Weights of a small mixture-of-experts language model, trained from scratch on English Wikipedia.
Size: 14 layers, width 224.
Experts: 4 experts in each of 13 layers, a sigmoid router.
Training: a variant of Muon for the experts, 329M tokens, 10047 steps.
Below are experts of layer 9 (counted from 0) of a mixture-of-experts language model. Rows are named router (the router's row for the expert), up (a neuron's input weights, with its number) and show model dimensions 0-223. Each number is 200 + 30 x the weight over its row's rms, rounded and kept within 0 to 999.
Before each expert's rows: a language model's description of what the expert responds to; "comes after" lists some tokens at least twice as common just before its tokens as in all text. This comes from a sample of Wikipedia text that the model never trained on. Tokens count by the router's weight.

# expert 3
What it handles: Early word-start fragments. Bare spaces and short fragments at the start of common words after a first letter, such as ri in friendly, re, pro, wh.
comes after: " ", " f", " F", "f", " ex", " w"
router,213,190,236,236,226,227,191,220,229,180,234,191,167,190,248,204,187,172,185,158,230,197,229,200,259,180,233,196,176,216,230,238,231,210,177,169,259,223,161,184,160,186,190,207,211,215,237,209,222,194,188,175,115,191,232,234,202,226,204,178,179,143,217,179,181,195,190,226,167,166,194,198,266,174,200,152,174,185,190,206,189,173,264,177,203,223,189,221,167,188,230,229,131,177,245,197,195,215,207,228,226,187,135,186,163,184,199,157,250,191,208,205,183,174,227,199,128,227,211,202,236,146,184,212,206,169,191,207,243,190,215,192,214,139,195,211,182,193,211,214,250,182,201,219,170,178,219,167,222,173,134,221,184,211,207,226,212,209,250,229,200,204,196,226,218,233,222,178,194,175,240,230,223,214,250,185,188,130,171,148,131,211,192,210,247,207,199,190,204,175,177,124,254,213,143,221,244,182,192,239,171,193,184,215,179,206,260,222,218,116,237,177,195,131,191,213,173,218,198,203,199,210,147,142
up0,280,185,202,220,231,203,216,206,184,165,215,230,107,208,159,159,252,219,194,179,201,199,223,266,164,170,264,170,182,213,220,232,202,215,167,196,169,158,178,174,143,208,246,164,205,186,216,235,225,229,189,176,206,199,173,200,187,177,206,170,191,182,168,198,172,198,217,212,150,193,231,200,164,167,206,199,234,210,202,212,228,174,214,186,220,194,153,222,182,234,183,179,234,229,159,217,161,223,190,189,148,210,145,142,199,176,174,226,166,183,218,204,199,172,171,202,114,181,203,224,183,179,266,200,178,166,210,239,184,254,192,163,181,196,145,212,190,193,171,160,188,230,212,234,194,172,198,241,156,189,217,202,170,218,188,237,152,199,178,204,143,182,177,233,212,177,242,174,202,164,199,260,201,207,209,261,202,201,161,201,181,214,224,211,199,129,149,227,241,259,214,195,185,205,184,190,232,192,206,215,206,255,162,258,176,209,191,159,225,201,256,220,146,200,145,144,182,243,233,180,243,206,201,208
up1,196,184,187,157,206,153,234,160,148,195,202,182,185,233,249,172,200,209,190,209,181,256,187,169,199,208,203,211,138,160,241,212,204,215,205,155,182,190,240,189,141,216,250,228,179,187,249,156,233,137,145,182,193,188,159,232,190,183,190,156,224,177,226,186,218,183,205,206,219,129,186,207,237,213,145,194,239,228,205,171,124,230,203,164,196,173,207,240,249,206,212,183,182,191,206,168,147,181,228,240,173,208,149,235,170,234,168,207,184,215,209,192,244,201,216,149,168,231,209,194,182,224,197,188,221,188,205,172,210,129,133,166,234,141,237,135,195,172,169,123,207,258,214,219,186,204,167,165,262,212,168,178,210,168,198,209,200,196,260,196,214,202,247,184,189,214,198,214,221,195,213,249,194,218,208,180,188,136,185,197,193,173,232,207,190,211,181,156,233,187,175,181,223,161,206,162,287,175,209,209,195,214,188,200,185,237,237,178,212,198,165,182,157,161,198,198,173,160,230,199,245,175,211,198
up2,188,158,171,230,194,227,244,177,175,232,252,240,138,162,239,178,184,232,216,253,207,232,156,254,172,151,185,243,240,151,190,213,181,246,151,177,153,161,156,217,250,207,209,148,164,207,208,196,197,208,187,165,203,202,236,161,201,196,213,194,203,180,250,117,168,185,154,263,208,186,261,203,219,239,200,169,227,179,196,164,163,193,184,228,157,201,207,254,181,182,170,227,148,204,173,213,168,184,191,186,200,205,201,203,210,211,158,166,245,194,204,190,224,155,198,221,192,190,197,161,189,170,197,249,206,234,166,196,199,186,188,209,247,192,220,243,253,110,231,211,226,187,243,188,145,211,214,212,232,204,168,205,202,219,220,218,206,221,245,175,181,186,203,182,234,189,169,191,210,206,205,224,209,234,173,178,194,198,190,181,180,162,177,257,237,179,177,213,245,222,217,194,177,258,215,195,151,200,169,266,204,216,129,155,187,152,221,212,179,161,181,185,184,230,198,163,217,231,192,169,251,196,154,180
up3,179,164,213,193,180,222,212,177,211,212,189,217,178,243,154,265,197,206,191,206,190,160,183,227,181,237,211,222,194,188,187,253,223,193,205,165,189,195,238,202,205,194,171,148,117,181,245,228,262,192,251,158,234,224,207,203,210,220,219,222,236,193,168,187,155,240,196,200,219,210,141,222,222,179,208,157,182,230,191,178,186,172,181,144,226,244,155,193,220,223,206,233,127,207,208,158,199,175,235,247,229,249,177,200,204,244,182,161,237,211,148,203,217,248,186,197,205,234,103,214,200,214,244,179,162,191,194,165,160,181,239,208,179,215,220,185,186,212,212,194,190,212,190,207,203,266,165,175,157,200,145,205,274,175,190,208,222,202,145,207,180,217,266,195,180,206,196,185,217,224,150,219,201,215,139,252,200,162,179,170,198,225,196,201,194,217,256,183,221,181,143,151,216,207,237,182,249,242,195,254,194,211,203,174,170,189,197,151,201,192,211,158,192,138,186,216,153,198,230,154,221,204,166,210
up4,177,171,193,210,161,203,216,151,163,210,181,177,262,213,246,241,221,176,156,146,159,180,227,217,157,195,192,178,202,221,198,234,174,162,192,254,194,189,210,168,227,207,211,200,216,163,238,158,171,167,236,201,241,256,183,210,199,193,204,234,212,191,182,154,231,187,162,228,214,245,187,150,212,199,211,226,234,217,160,184,250,218,222,202,157,252,184,241,199,200,194,255,180,143,214,252,161,179,193,162,181,183,173,160,190,180,227,180,195,165,134,206,196,245,200,252,171,183,235,239,214,215,243,192,269,244,190,203,209,252,268,160,202,218,211,249,200,220,188,239,210,186,152,240,240,167,232,172,170,235,170,218,198,155,219,165,204,170,180,228,186,173,167,271,195,163,215,212,228,181,177,190,260,154,219,155,203,216,191,199,220,202,194,176,226,175,167,185,219,227,221,156,181,186,191,166,158,209,176,199,217,210,273,180,179,188,149,167,208,195,212,205,154,192,184,179,146,218,196,232,231,176,149,232
up5,185,145,159,211,187,160,147,236,216,198,220,177,207,259,210,177,240,232,142,124,203,188,210,214,252,202,197,190,210,245,270,222,150,163,208,208,184,202,179,253,139,260,177,164,202,169,176,177,198,192,207,198,123,187,220,186,210,181,199,161,222,148,196,205,221,235,192,200,224,187,216,161,150,195,184,179,245,206,179,179,155,182,271,203,174,186,185,256,178,218,204,185,206,171,241,225,225,203,197,202,221,199,199,213,197,220,162,114,196,121,185,196,237,207,238,184,180,181,230,182,198,186,146,170,186,242,147,193,208,208,179,195,228,187,199,259,204,238,197,213,211,214,181,220,139,244,224,132,250,198,190,197,219,241,163,226,184,150,155,198,205,146,199,264,179,218,169,203,184,163,256,207,225,195,191,211,159,233,202,172,171,197,157,220,180,203,208,162,217,178,191,178,205,235,186,200,227,198,168,219,199,145,189,216,239,167,228,153,225,162,183,217,164,204,237,206,204,196,227,177,217,172,204,212
up6,206,234,230,218,213,242,206,224,167,173,236,200,219,228,181,181,248,207,223,167,224,197,229,187,161,221,231,197,224,194,233,174,202,134,202,184,289,210,162,188,181,218,214,247,197,216,169,208,251,149,183,214,179,220,164,210,220,165,172,154,181,216,208,227,237,210,217,173,179,186,237,152,152,229,175,162,191,213,195,208,220,200,225,166,187,231,210,195,235,198,246,276,193,246,176,212,182,212,267,176,156,195,202,214,213,215,216,247,189,213,208,224,226,201,209,165,155,197,194,218,216,178,191,242,162,256,152,231,194,276,196,220,193,230,172,231,219,196,183,204,159,153,189,185,219,162,154,198,277,210,162,257,198,239,166,231,193,124,205,217,134,231,235,234,170,165,203,169,173,159,171,176,200,212,185,189,194,165,235,224,214,187,222,180,173,201,197,221,131,180,189,204,212,196,192,165,162,201,155,183,214,258,227,249,188,183,164,177,197,175,239,221,189,198,177,207,161,294,236,203,198,212,200,175
up7,214,182,209,201,249,213,237,206,161,142,185,233,211,199,221,201,223,138,230,134,185,161,171,182,144,195,270,197,179,187,202,188,156,233,188,181,297,192,213,144,183,218,159,210,222,194,156,172,205,203,156,192,200,215,213,257,217,217,157,217,188,232,195,199,202,228,169,189,201,231,195,177,236,233,202,247,176,173,195,203,169,194,208,257,189,165,156,203,219,167,199,159,257,167,165,198,170,230,186,268,202,247,181,251,193,207,188,206,181,236,155,210,142,192,184,233,216,234,211,236,241,199,215,206,192,229,224,186,215,137,201,157,170,197,208,199,181,209,190,252,274,185,202,213,191,215,173,207,229,190,201,227,196,253,191,172,166,191,217,186,216,234,215,263,187,189,212,211,245,211,248,195,190,245,216,157,204,210,219,204,244,158,204,176,235,180,183,260,189,169,185,145,226,202,205,176,273,192,223,198,168,204,186,226,198,209,199,160,222,189,178,176,186,176,214,247,202,228,257,199,259,197,117,220
up8,179,162,221,168,151,242,224,183,194,195,204,157,208,204,178,193,241,213,187,215,225,108,210,162,201,199,188,207,178,214,210,192,201,197,228,183,219,199,141,216,214,252,198,194,252,198,180,175,185,239,176,175,162,195,199,234,216,171,203,208,208,184,229,142,196,201,171,164,184,179,176,115,223,235,182,170,201,158,165,258,220,172,220,225,228,203,197,197,146,181,207,198,174,189,181,220,215,181,187,210,254,214,175,212,199,160,252,213,229,168,177,199,167,229,233,255,163,241,220,178,219,218,141,228,223,167,167,170,263,233,162,247,221,180,215,189,215,227,164,205,206,215,163,241,197,219,150,260,200,178,225,242,198,160,212,204,198,152,170,225,179,208,178,219,219,235,185,192,235,230,214,210,231,272,182,172,247,175,158,214,211,243,206,205,205,243,271,220,160,166,184,154,229,196,217,163,221,182,203,246,255,239,201,239,237,202,237,182,206,215,233,213,246,111,212,223,215,232,214,213,201,173,198,260
up9,207,190,167,224,188,207,227,145,170,143,243,180,228,195,247,224,218,209,204,195,188,202,211,207,173,230,247,229,184,218,155,191,213,228,190,232,269,185,211,278,156,220,165,290,186,193,199,252,230,268,177,227,222,238,178,223,253,160,186,220,175,145,182,175,223,214,247,218,151,213,192,272,229,215,237,205,170,196,218,215,147,176,257,186,213,235,213,197,220,227,232,222,251,201,208,224,183,212,215,170,253,250,241,225,204,168,153,213,227,216,218,201,227,183,219,229,126,180,259,248,188,181,254,206,172,166,223,182,192,238,198,193,202,214,181,197,165,199,207,204,253,191,257,232,180,164,219,209,205,208,186,224,181,209,159,230,173,238,188,224,185,226,181,219,203,193,202,198,205,266,250,202,225,219,213,213,179,241,200,175,236,210,216,233,221,145,208,186,233,212,204,252,227,189,186,236,175,186,179,188,264,248,186,222,219,193,249,197,222,247,214,180,157,173,236,204,200,185,196,202,192,173,182,156
up10,181,190,200,198,210,248,155,205,147,173,185,214,245,180,246,272,206,232,166,222,211,207,219,141,203,157,140,181,218,233,211,176,180,250,230,201,224,202,178,238,144,190,178,165,203,196,208,200,152,133,246,196,162,224,167,201,184,184,196,194,185,187,213,219,197,226,155,162,167,161,230,188,199,194,180,200,150,159,175,221,204,208,183,248,187,197,210,234,227,192,214,217,228,200,163,135,236,199,159,195,212,275,178,213,176,192,180,175,204,239,178,211,165,213,166,199,133,184,142,240,199,170,182,186,196,207,223,195,268,223,210,194,163,180,227,196,129,201,195,214,226,210,224,218,219,243,230,242,174,218,134,235,202,157,191,196,153,247,169,213,189,225,169,239,193,181,208,168,177,196,192,127,217,193,186,192,175,231,177,158,207,182,183,229,187,269,183,187,210,206,168,202,190,203,192,161,245,215,216,214,216,268,236,206,166,221,226,178,210,218,278,173,123,179,227,201,156,234,203,209,206,239,169,209
up11,182,203,184,191,171,166,185,232,121,145,238,194,150,211,238,246,178,163,167,179,230,188,204,225,188,215,243,235,219,202,204,223,193,219,189,237,196,182,199,207,177,195,210,185,216,206,183,201,211,195,171,261,161,217,223,208,215,216,221,188,205,194,179,180,157,208,245,237,195,156,182,168,294,237,205,215,204,233,215,180,210,173,185,222,173,228,170,221,232,222,187,188,207,172,212,230,229,168,181,188,143,196,126,176,152,202,201,200,174,182,151,164,205,216,168,183,190,266,195,211,220,135,199,196,258,197,174,218,131,215,199,236,219,218,188,273,144,190,221,215,191,191,199,217,243,169,186,167,185,176,172,273,130,159,249,200,252,166,172,226,184,254,150,212,248,225,259,248,227,180,194,190,194,215,208,141,208,163,225,230,199,210,216,204,153,227,199,242,247,246,259,201,171,191,179,211,196,202,212,227,205,249,238,196,153,232,237,178,202,192,234,185,211,199,214,220,223,225,214,172,171,157,200,203
up12,178,175,206,208,174,178,193,174,179,143,244,191,255,187,195,223,223,213,194,145,203,178,186,198,250,179,201,185,229,209,200,192,184,114,224,147,162,231,180,158,253,206,194,188,218,269,216,228,194,210,232,194,162,184,231,215,220,204,172,235,188,222,179,232,229,181,143,179,215,156,204,218,160,177,184,195,170,187,202,216,189,187,221,231,146,205,191,155,202,214,215,233,180,226,162,214,193,171,216,177,205,226,192,169,230,172,210,199,181,210,170,191,199,207,240,214,192,209,201,166,209,165,210,195,220,220,216,213,167,205,207,216,199,170,153,193,222,262,159,161,172,188,188,227,169,136,171,171,200,175,226,213,219,149,251,157,238,238,226,147,205,166,252,107,266,187,184,220,198,202,226,208,195,186,175,173,178,228,287,256,190,156,245,229,223,145,198,152,144,201,219,149,196,194,182,209,187,212,213,224,157,219,213,178,228,208,212,212,207,147,274,240,222,217,189,247,267,167,203,216,226,165,177,169
up13,208,186,195,168,201,264,253,249,176,209,155,242,191,238,239,205,221,179,234,154,188,189,164,209,184,214,222,223,185,230,199,235,234,202,209,243,249,209,162,183,195,247,238,174,261,223,156,239,231,182,132,230,205,119,222,270,171,219,167,207,178,184,154,179,206,154,231,149,174,182,254,195,177,205,176,225,208,181,195,181,201,171,235,210,221,216,230,230,202,225,212,240,153,229,173,161,154,193,219,184,204,196,168,231,208,210,202,224,142,192,204,174,175,206,233,210,182,204,188,217,192,197,232,199,217,231,224,237,277,245,192,215,191,215,237,194,182,207,180,180,187,171,221,250,240,192,157,206,188,215,218,217,196,235,134,244,212,197,255,168,199,191,179,189,233,234,224,244,146,207,222,170,208,185,200,177,210,236,146,201,232,204,247,186,186,180,151,144,208,176,218,215,252,160,164,246,215,147,189,210,180,198,191,207,208,149,225,208,180,197,234,163,209,198,220,216,185,207,247,270,177,186,234,139
up14,213,215,213,181,223,192,148,197,202,164,192,191,216,204,221,238,217,218,196,194,184,220,218,194,178,199,259,154,140,199,182,218,202,198,204,218,202,199,225,188,151,153,163,183,244,200,247,191,217,153,196,210,136,207,147,215,241,175,237,218,165,194,186,171,171,208,199,159,180,219,215,168,184,195,150,215,203,168,166,224,142,187,188,201,243,207,161,183,251,268,235,244,218,138,240,244,158,239,181,234,203,151,135,161,145,218,181,183,137,180,236,160,229,163,179,198,213,236,196,210,204,182,183,208,244,232,224,231,171,189,222,179,173,172,202,200,164,172,215,218,197,210,238,171,226,176,203,198,203,195,230,232,175,252,202,191,216,132,215,199,222,205,237,191,230,208,225,164,232,231,229,177,213,188,248,185,254,204,165,235,165,235,197,206,202,198,224,193,213,236,260,158,269,231,227,215,226,168,227,210,214,242,169,202,288,237,204,229,244,208,209,207,215,141,153,227,204,173,217,149,231,237,172,181
up15,219,168,205,191,159,233,226,217,182,218,119,183,127,182,181,215,219,171,184,171,188,190,230,181,197,174,207,232,220,213,213,190,179,211,167,186,195,212,211,187,244,223,198,144,238,195,191,187,162,216,197,154,181,134,179,229,266,253,239,200,226,202,163,196,176,150,176,167,203,213,167,269,264,195,223,190,195,199,201,225,164,195,230,174,244,189,228,180,234,159,206,215,169,213,193,192,220,205,206,215,137,151,210,222,201,175,203,161,146,258,149,193,172,213,215,204,196,259,185,241,251,234,261,185,194,165,244,225,154,201,204,204,216,243,230,182,193,166,194,191,165,187,190,231,202,162,223,211,230,202,205,162,152,214,227,219,192,204,236,187,208,198,167,200,165,209,206,181,245,206,225,181,184,184,230,219,157,286,207,166,145,274,218,225,237,190,261,172,220,146,245,187,185,227,220,170,145,222,216,212,209,181,151,204,170,212,165,185,202,184,182,195,157,229,155,211,160,214,196,154,196,157,221,166
up16,179,186,166,222,197,228,252,179,211,191,198,204,194,178,207,197,162,184,179,196,223,214,190,188,182,185,201,249,223,200,174,209,193,184,252,190,234,176,201,224,196,225,169,251,193,252,234,212,245,254,152,254,195,158,231,204,227,206,167,192,203,199,210,222,198,205,200,264,215,164,256,190,201,204,197,141,225,212,197,192,197,194,210,225,177,224,184,220,184,229,215,229,244,236,215,222,177,199,211,231,181,165,237,195,186,191,167,128,203,157,209,203,189,226,149,217,151,200,183,173,238,180,255,205,205,229,162,184,198,200,223,244,128,173,195,197,179,157,158,234,231,170,210,186,143,235,167,173,182,213,212,200,230,253,161,149,181,168,176,210,206,172,270,198,190,210,209,130,177,160,187,172,220,250,199,220,193,261,195,227,218,253,192,256,178,213,190,270,176,103,150,131,159,187,224,222,182,196,153,183,204,154,212,183,229,184,220,168,185,178,216,220,161,179,225,206,196,210,208,251,194,197,277,165
up17,176,204,226,223,207,214,225,230,216,219,234,199,186,172,203,226,256,185,150,187,190,180,164,219,199,223,187,196,235,229,247,198,211,155,203,206,184,194,177,186,199,183,189,160,185,183,172,138,223,159,236,165,177,197,174,227,223,199,273,160,174,210,194,253,237,214,239,211,201,165,200,176,168,239,281,191,236,143,201,163,142,210,217,235,229,186,151,155,231,224,200,183,188,230,165,203,155,218,145,223,181,135,144,199,193,181,209,153,199,200,184,192,163,232,195,195,144,228,260,200,169,189,231,205,180,228,205,186,240,202,213,144,143,174,221,169,191,228,243,224,217,165,211,184,183,263,212,176,206,180,140,125,219,249,217,142,216,143,193,231,189,204,226,229,225,196,255,218,199,204,155,172,208,198,166,244,195,185,192,232,209,228,194,205,238,247,220,258,194,188,192,212,152,139,203,209,211,211,211,168,173,233,223,189,184,190,193,264,169,190,229,223,188,149,173,151,188,232,225,205,215,177,175,204
up18,206,182,190,254,205,226,194,243,226,131,240,212,201,188,207,184,199,168,198,206,265,258,184,198,169,156,210,251,225,235,173,246,213,205,253,210,166,160,218,249,176,216,199,157,239,229,231,228,266,197,185,214,200,236,233,215,219,184,206,212,238,205,226,177,229,207,157,190,205,233,243,163,198,125,204,179,213,196,203,235,219,239,205,210,154,178,214,171,199,154,122,229,220,167,196,211,195,186,190,144,207,212,177,213,208,207,199,143,186,143,167,186,185,244,201,206,148,219,181,219,179,110,245,226,195,233,218,185,203,214,171,201,226,195,167,222,209,186,173,211,195,187,174,235,128,182,233,240,205,181,167,183,255,187,210,261,218,234,238,205,180,258,193,232,219,229,213,188,280,200,217,201,211,232,222,150,200,228,207,247,169,200,195,239,166,230,220,176,193,178,226,193,211,219,210,253,147,208,217,193,252,217,178,171,177,271,217,191,183,177,204,182,166,218,165,213,198,201,154,138,207,188,200,207
up19,175,252,235,203,229,99,207,152,249,143,234,207,239,142,200,201,193,156,194,202,158,207,193,196,192,222,160,202,205,202,251,137,212,162,225,223,213,239,259,183,178,153,211,166,194,177,209,197,175,222,238,234,181,202,201,166,183,170,196,185,206,185,228,185,235,260,243,206,255,193,164,167,184,170,199,149,172,194,229,192,157,226,189,150,195,206,229,167,198,162,221,193,117,211,228,177,193,229,169,196,225,212,254,197,222,149,215,238,186,172,188,159,182,215,215,178,162,233,195,232,189,213,222,234,179,130,177,219,240,179,166,181,171,157,237,153,165,213,135,227,222,231,221,216,247,230,269,207,204,211,227,189,197,194,247,211,187,217,156,208,220,137,199,224,213,235,193,195,197,215,236,194,206,220,216,198,193,228,187,235,181,223,238,167,192,242,173,153,199,213,206,200,222,234,178,220,178,207,225,213,176,191,173,184,203,125,191,200,239,215,256,184,178,170,215,227,194,174,252,159,213,159,192,207
up20,186,162,154,218,226,171,203,223,181,228,178,183,174,223,200,230,251,182,172,178,205,242,143,242,172,208,196,178,202,184,202,252,209,227,217,153,185,216,195,216,185,184,185,217,184,194,252,253,212,286,210,257,204,211,206,184,148,144,164,149,198,198,148,183,225,218,152,170,159,206,201,189,244,184,193,241,195,198,160,163,232,181,211,182,239,238,203,151,161,261,188,173,235,191,219,194,198,216,254,181,240,194,184,180,185,154,247,276,202,202,183,215,221,209,218,221,187,208,183,222,206,184,188,190,147,210,157,235,202,167,186,184,254,208,173,280,148,222,200,208,155,214,175,257,179,122,236,174,176,211,187,217,206,212,230,177,241,176,215,217,151,194,208,161,249,182,190,205,202,239,206,164,221,166,177,163,243,233,211,198,237,283,222,242,182,197,159,219,166,166,240,195,170,177,173,239,211,218,199,205,163,193,151,188,197,216,256,193,204,180,190,166,231,184,201,218,259,202,186,219,192,203,189,213
up21,211,170,210,184,183,184,173,207,142,217,256,158,226,175,235,200,232,208,189,230,190,227,224,182,219,137,214,178,225,212,166,195,200,196,219,138,218,198,246,227,173,197,180,177,261,157,246,223,250,172,176,162,256,187,176,251,212,202,220,278,217,260,180,245,224,183,203,273,284,159,175,205,254,194,220,223,222,179,208,189,208,205,166,197,180,194,182,158,206,208,243,243,213,229,261,209,199,217,254,206,224,203,158,171,206,225,196,174,209,227,135,212,182,192,183,222,227,256,222,240,204,203,221,270,227,222,220,175,197,163,196,210,214,216,215,222,217,160,220,219,162,211,136,194,229,189,192,228,223,262,212,185,148,250,243,187,181,183,174,196,206,230,226,213,208,198,193,145,193,212,224,186,216,219,146,189,193,207,227,187,170,204,178,160,216,188,177,196,218,198,257,180,198,216,204,251,224,234,206,223,227,220,234,197,182,154,204,130,214,148,235,198,196,187,196,187,213,174,189,159,186,169,137,150
up22,159,197,237,200,192,172,197,184,168,172,183,279,255,229,223,244,239,162,202,190,222,232,219,161,161,174,205,172,248,116,218,204,204,221,207,214,162,188,256,174,203,175,173,261,206,173,213,194,187,231,182,229,148,173,176,234,223,125,222,140,191,232,256,206,246,177,217,198,202,239,222,170,185,233,195,167,184,239,188,189,172,216,192,175,185,216,200,131,202,210,179,215,259,238,182,166,231,192,189,221,204,253,206,177,150,204,197,263,210,239,161,244,124,245,267,205,234,182,211,195,254,218,198,205,209,218,170,196,196,221,172,148,169,199,186,230,209,186,223,202,221,169,242,230,185,199,192,189,181,244,224,210,211,225,196,219,169,186,178,184,160,163,189,218,189,196,199,263,191,226,150,158,210,194,222,253,167,190,194,191,198,228,147,144,205,204,181,210,234,251,236,184,169,211,177,230,230,206,187,228,254,187,179,216,270,192,226,249,182,220,208,211,175,233,190,213,209,240,188,215,174,223,186,219
up23,258,223,279,183,152,150,227,164,243,195,196,183,214,182,231,154,206,176,196,239,157,190,166,182,229,228,223,176,164,194,188,178,260,202,188,221,171,125,196,232,204,175,184,202,197,193,257,142,241,155,214,150,210,187,177,192,244,185,206,153,217,185,205,190,184,179,168,213,216,203,249,172,158,204,240,211,155,234,205,188,223,148,199,170,171,246,209,208,199,220,217,170,181,240,218,276,221,212,205,191,197,235,169,135,178,209,141,189,134,193,185,211,196,213,206,232,160,187,213,219,181,192,264,218,219,169,143,198,263,188,181,157,206,185,225,241,195,163,176,174,224,205,246,194,205,181,182,153,205,239,143,221,240,216,238,205,220,255,217,191,167,197,222,184,205,194,221,195,246,233,188,192,202,220,218,213,187,232,202,149,161,198,243,211,197,205,172,228,208,255,134,203,224,181,162,213,222,173,269,148,198,186,200,181,153,200,160,219,195,221,126,190,211,223,188,189,213,215,223,179,169,189,205,171
up24,197,165,230,205,248,192,201,225,186,257,216,229,188,209,217,223,157,190,195,178,187,258,170,174,205,231,220,238,206,240,143,186,253,205,158,257,234,190,210,161,221,190,201,219,197,209,194,180,200,250,213,118,233,180,191,262,193,205,214,191,224,242,226,231,208,179,188,173,186,232,236,192,203,183,214,207,270,177,248,213,153,196,213,219,158,165,244,197,217,208,190,177,158,201,238,225,176,208,199,220,220,231,128,177,212,188,179,145,121,177,166,178,197,165,177,187,225,212,195,171,206,207,211,192,185,232,210,218,180,186,186,171,226,226,206,163,213,179,208,230,195,214,215,212,213,175,196,180,193,176,216,241,162,145,166,232,182,220,277,247,238,267,160,198,283,210,207,241,188,241,241,214,196,194,257,222,228,220,185,198,215,175,216,216,236,192,232,195,163,188,178,189,227,164,228,240,197,146,199,233,173,221,199,186,131,168,153,213,135,188,177,211,165,215,171,185,201,203,168,162,208,262,148,154
up25,209,243,180,194,194,181,149,197,226,200,242,233,186,164,192,179,254,203,207,168,202,245,222,147,239,199,204,232,209,162,213,157,255,209,136,215,218,243,142,206,179,205,251,192,240,195,203,209,236,234,163,175,163,163,200,217,211,151,180,214,158,185,176,147,212,122,187,198,208,234,132,171,238,223,214,185,192,200,241,210,147,205,225,220,216,168,170,211,234,217,198,227,154,190,235,224,214,182,187,274,231,158,155,186,201,201,210,191,252,229,207,253,153,200,229,214,180,218,229,192,219,218,154,223,174,155,191,183,216,230,220,194,251,206,215,244,183,223,164,114,217,197,176,216,200,235,183,151,178,216,193,177,192,237,176,160,180,197,186,172,176,181,221,185,172,195,226,208,230,230,177,161,231,262,220,221,172,197,208,175,197,217,194,209,208,192,231,195,209,226,223,152,206,237,273,176,188,159,195,193,190,201,257,190,139,230,210,200,154,179,241,203,223,215,222,271,173,176,205,198,117,213,214,203
up26,238,189,214,250,170,176,196,230,192,216,250,132,226,191,176,164,161,207,228,163,191,200,207,142,227,128,188,184,215,231,209,182,199,193,162,198,163,223,173,248,246,211,216,185,214,218,258,174,171,214,218,184,217,199,228,238,226,185,223,185,227,154,175,192,243,228,189,171,162,203,173,165,191,219,211,160,228,118,199,158,261,199,205,202,242,235,178,240,184,138,184,196,194,160,208,193,217,265,231,200,282,210,194,143,230,200,158,205,169,222,207,257,198,226,222,183,128,174,241,204,227,142,192,200,187,200,215,198,211,223,199,169,219,202,166,230,226,231,163,175,229,173,180,227,161,262,192,230,186,207,256,205,213,256,161,197,208,229,215,238,174,174,162,204,189,251,189,234,183,188,190,209,216,239,177,184,178,154,154,205,185,197,194,206,168,222,182,185,237,186,159,179,191,214,133,212,211,209,193,176,199,229,221,175,149,215,231,169,158,215,218,236,210,209,224,226,211,239,264,161,151,217,217,222
up27,210,222,173,230,195,208,236,172,214,176,183,221,249,188,211,224,245,143,236,140,199,205,150,176,185,224,214,202,209,217,214,167,221,181,175,145,230,238,185,228,197,181,185,183,187,219,227,176,233,192,214,216,162,161,233,189,139,238,141,233,196,225,159,180,167,218,236,194,123,244,193,175,219,141,156,168,268,197,188,198,149,204,171,130,197,161,199,161,208,207,161,132,187,243,228,226,221,213,200,167,213,160,224,184,249,203,235,184,225,206,186,237,241,243,168,237,206,173,215,178,173,206,172,225,190,207,176,183,239,152,186,203,212,184,237,153,237,238,187,191,191,183,257,174,209,248,191,242,225,223,197,217,188,192,140,180,194,173,231,186,205,168,223,198,193,207,277,223,247,239,191,224,220,214,189,175,160,221,217,209,173,204,175,231,258,199,181,144,262,196,248,162,214,218,157,218,225,159,199,237,177,202,240,206,242,166,216,196,231,205,248,240,204,194,214,150,177,213,177,223,159,203,197,208
up28,185,193,215,213,195,248,250,195,157,157,231,176,220,250,186,258,192,197,126,216,151,215,213,207,139,241,222,190,207,223,176,204,192,192,176,125,220,202,210,166,189,184,192,149,171,175,260,220,218,211,160,198,161,209,155,233,201,234,224,193,195,220,185,183,201,173,222,242,151,174,208,175,238,212,163,189,212,207,211,228,222,216,188,255,234,221,237,221,136,202,162,220,177,200,218,222,210,216,186,179,179,193,145,214,156,167,193,222,235,177,190,138,192,140,213,262,225,192,169,159,196,181,153,281,218,170,171,213,181,205,235,212,231,196,211,232,230,220,230,212,203,191,209,238,193,186,194,196,173,219,209,148,216,156,265,136,154,177,217,233,164,182,187,285,180,162,181,214,228,122,174,186,228,207,230,160,223,190,217,166,179,208,171,215,213,177,154,207,191,136,204,226,172,181,170,149,164,216,184,161,214,181,253,221,187,193,202,193,231,201,245,174,198,185,212,221,237,184,169,224,179,189,195,212
up29,172,189,214,217,176,246,160,194,222,196,226,236,169,153,181,197,211,185,165,202,201,193,190,231,231,193,236,206,209,216,175,172,207,196,202,194,150,215,194,188,185,206,180,199,184,190,153,203,231,187,200,226,101,210,257,241,132,219,174,199,237,207,226,214,195,156,188,192,212,210,150,180,206,180,157,183,193,186,206,180,182,207,224,236,215,220,186,141,147,161,202,260,165,238,184,251,192,181,198,188,172,219,160,209,181,161,236,198,275,179,196,242,205,148,157,190,188,173,180,204,223,201,185,189,175,212,197,130,169,217,193,189,223,236,254,122,214,218,241,189,187,177,159,229,159,185,180,208,204,207,213,188,220,189,218,215,185,203,184,154,218,182,197,174,214,172,222,176,212,172,213,129,162,151,180,268,193,213,202,160,188,179,218,223,237,251,205,204,199,181,228,158,171,152,172,227,186,239,216,228,209,204,129,207,162,119,198,210,240,209,243,258,244,180,194,209,271,155,228,244,159,188,153,210
up30,224,244,258,194,226,194,207,209,193,139,168,223,185,221,187,161,205,196,190,174,230,214,263,188,194,208,191,165,260,219,196,222,126,226,203,117,201,145,167,203,197,177,183,202,217,206,153,214,237,204,194,146,191,234,167,206,250,122,195,166,237,219,147,193,194,176,212,236,183,204,140,203,189,237,177,181,199,203,228,208,205,189,257,186,164,185,167,176,231,219,240,114,183,196,155,249,178,140,214,189,195,198,179,199,145,189,218,165,178,197,204,159,220,166,258,185,201,173,222,209,238,210,189,241,216,187,195,169,226,210,165,198,195,198,226,180,259,210,187,202,188,241,223,201,159,174,212,176,214,192,217,201,200,164,251,192,197,235,180,235,181,210,204,226,205,129,200,218,159,232,245,243,177,208,204,178,185,176,198,225,180,156,167,206,276,214,190,225,251,164,196,208,225,242,228,223,209,209,190,243,200,199,149,214,220,222,214,187,197,155,264,220,184,239,235,263,201,203,252,194,240,222,213,164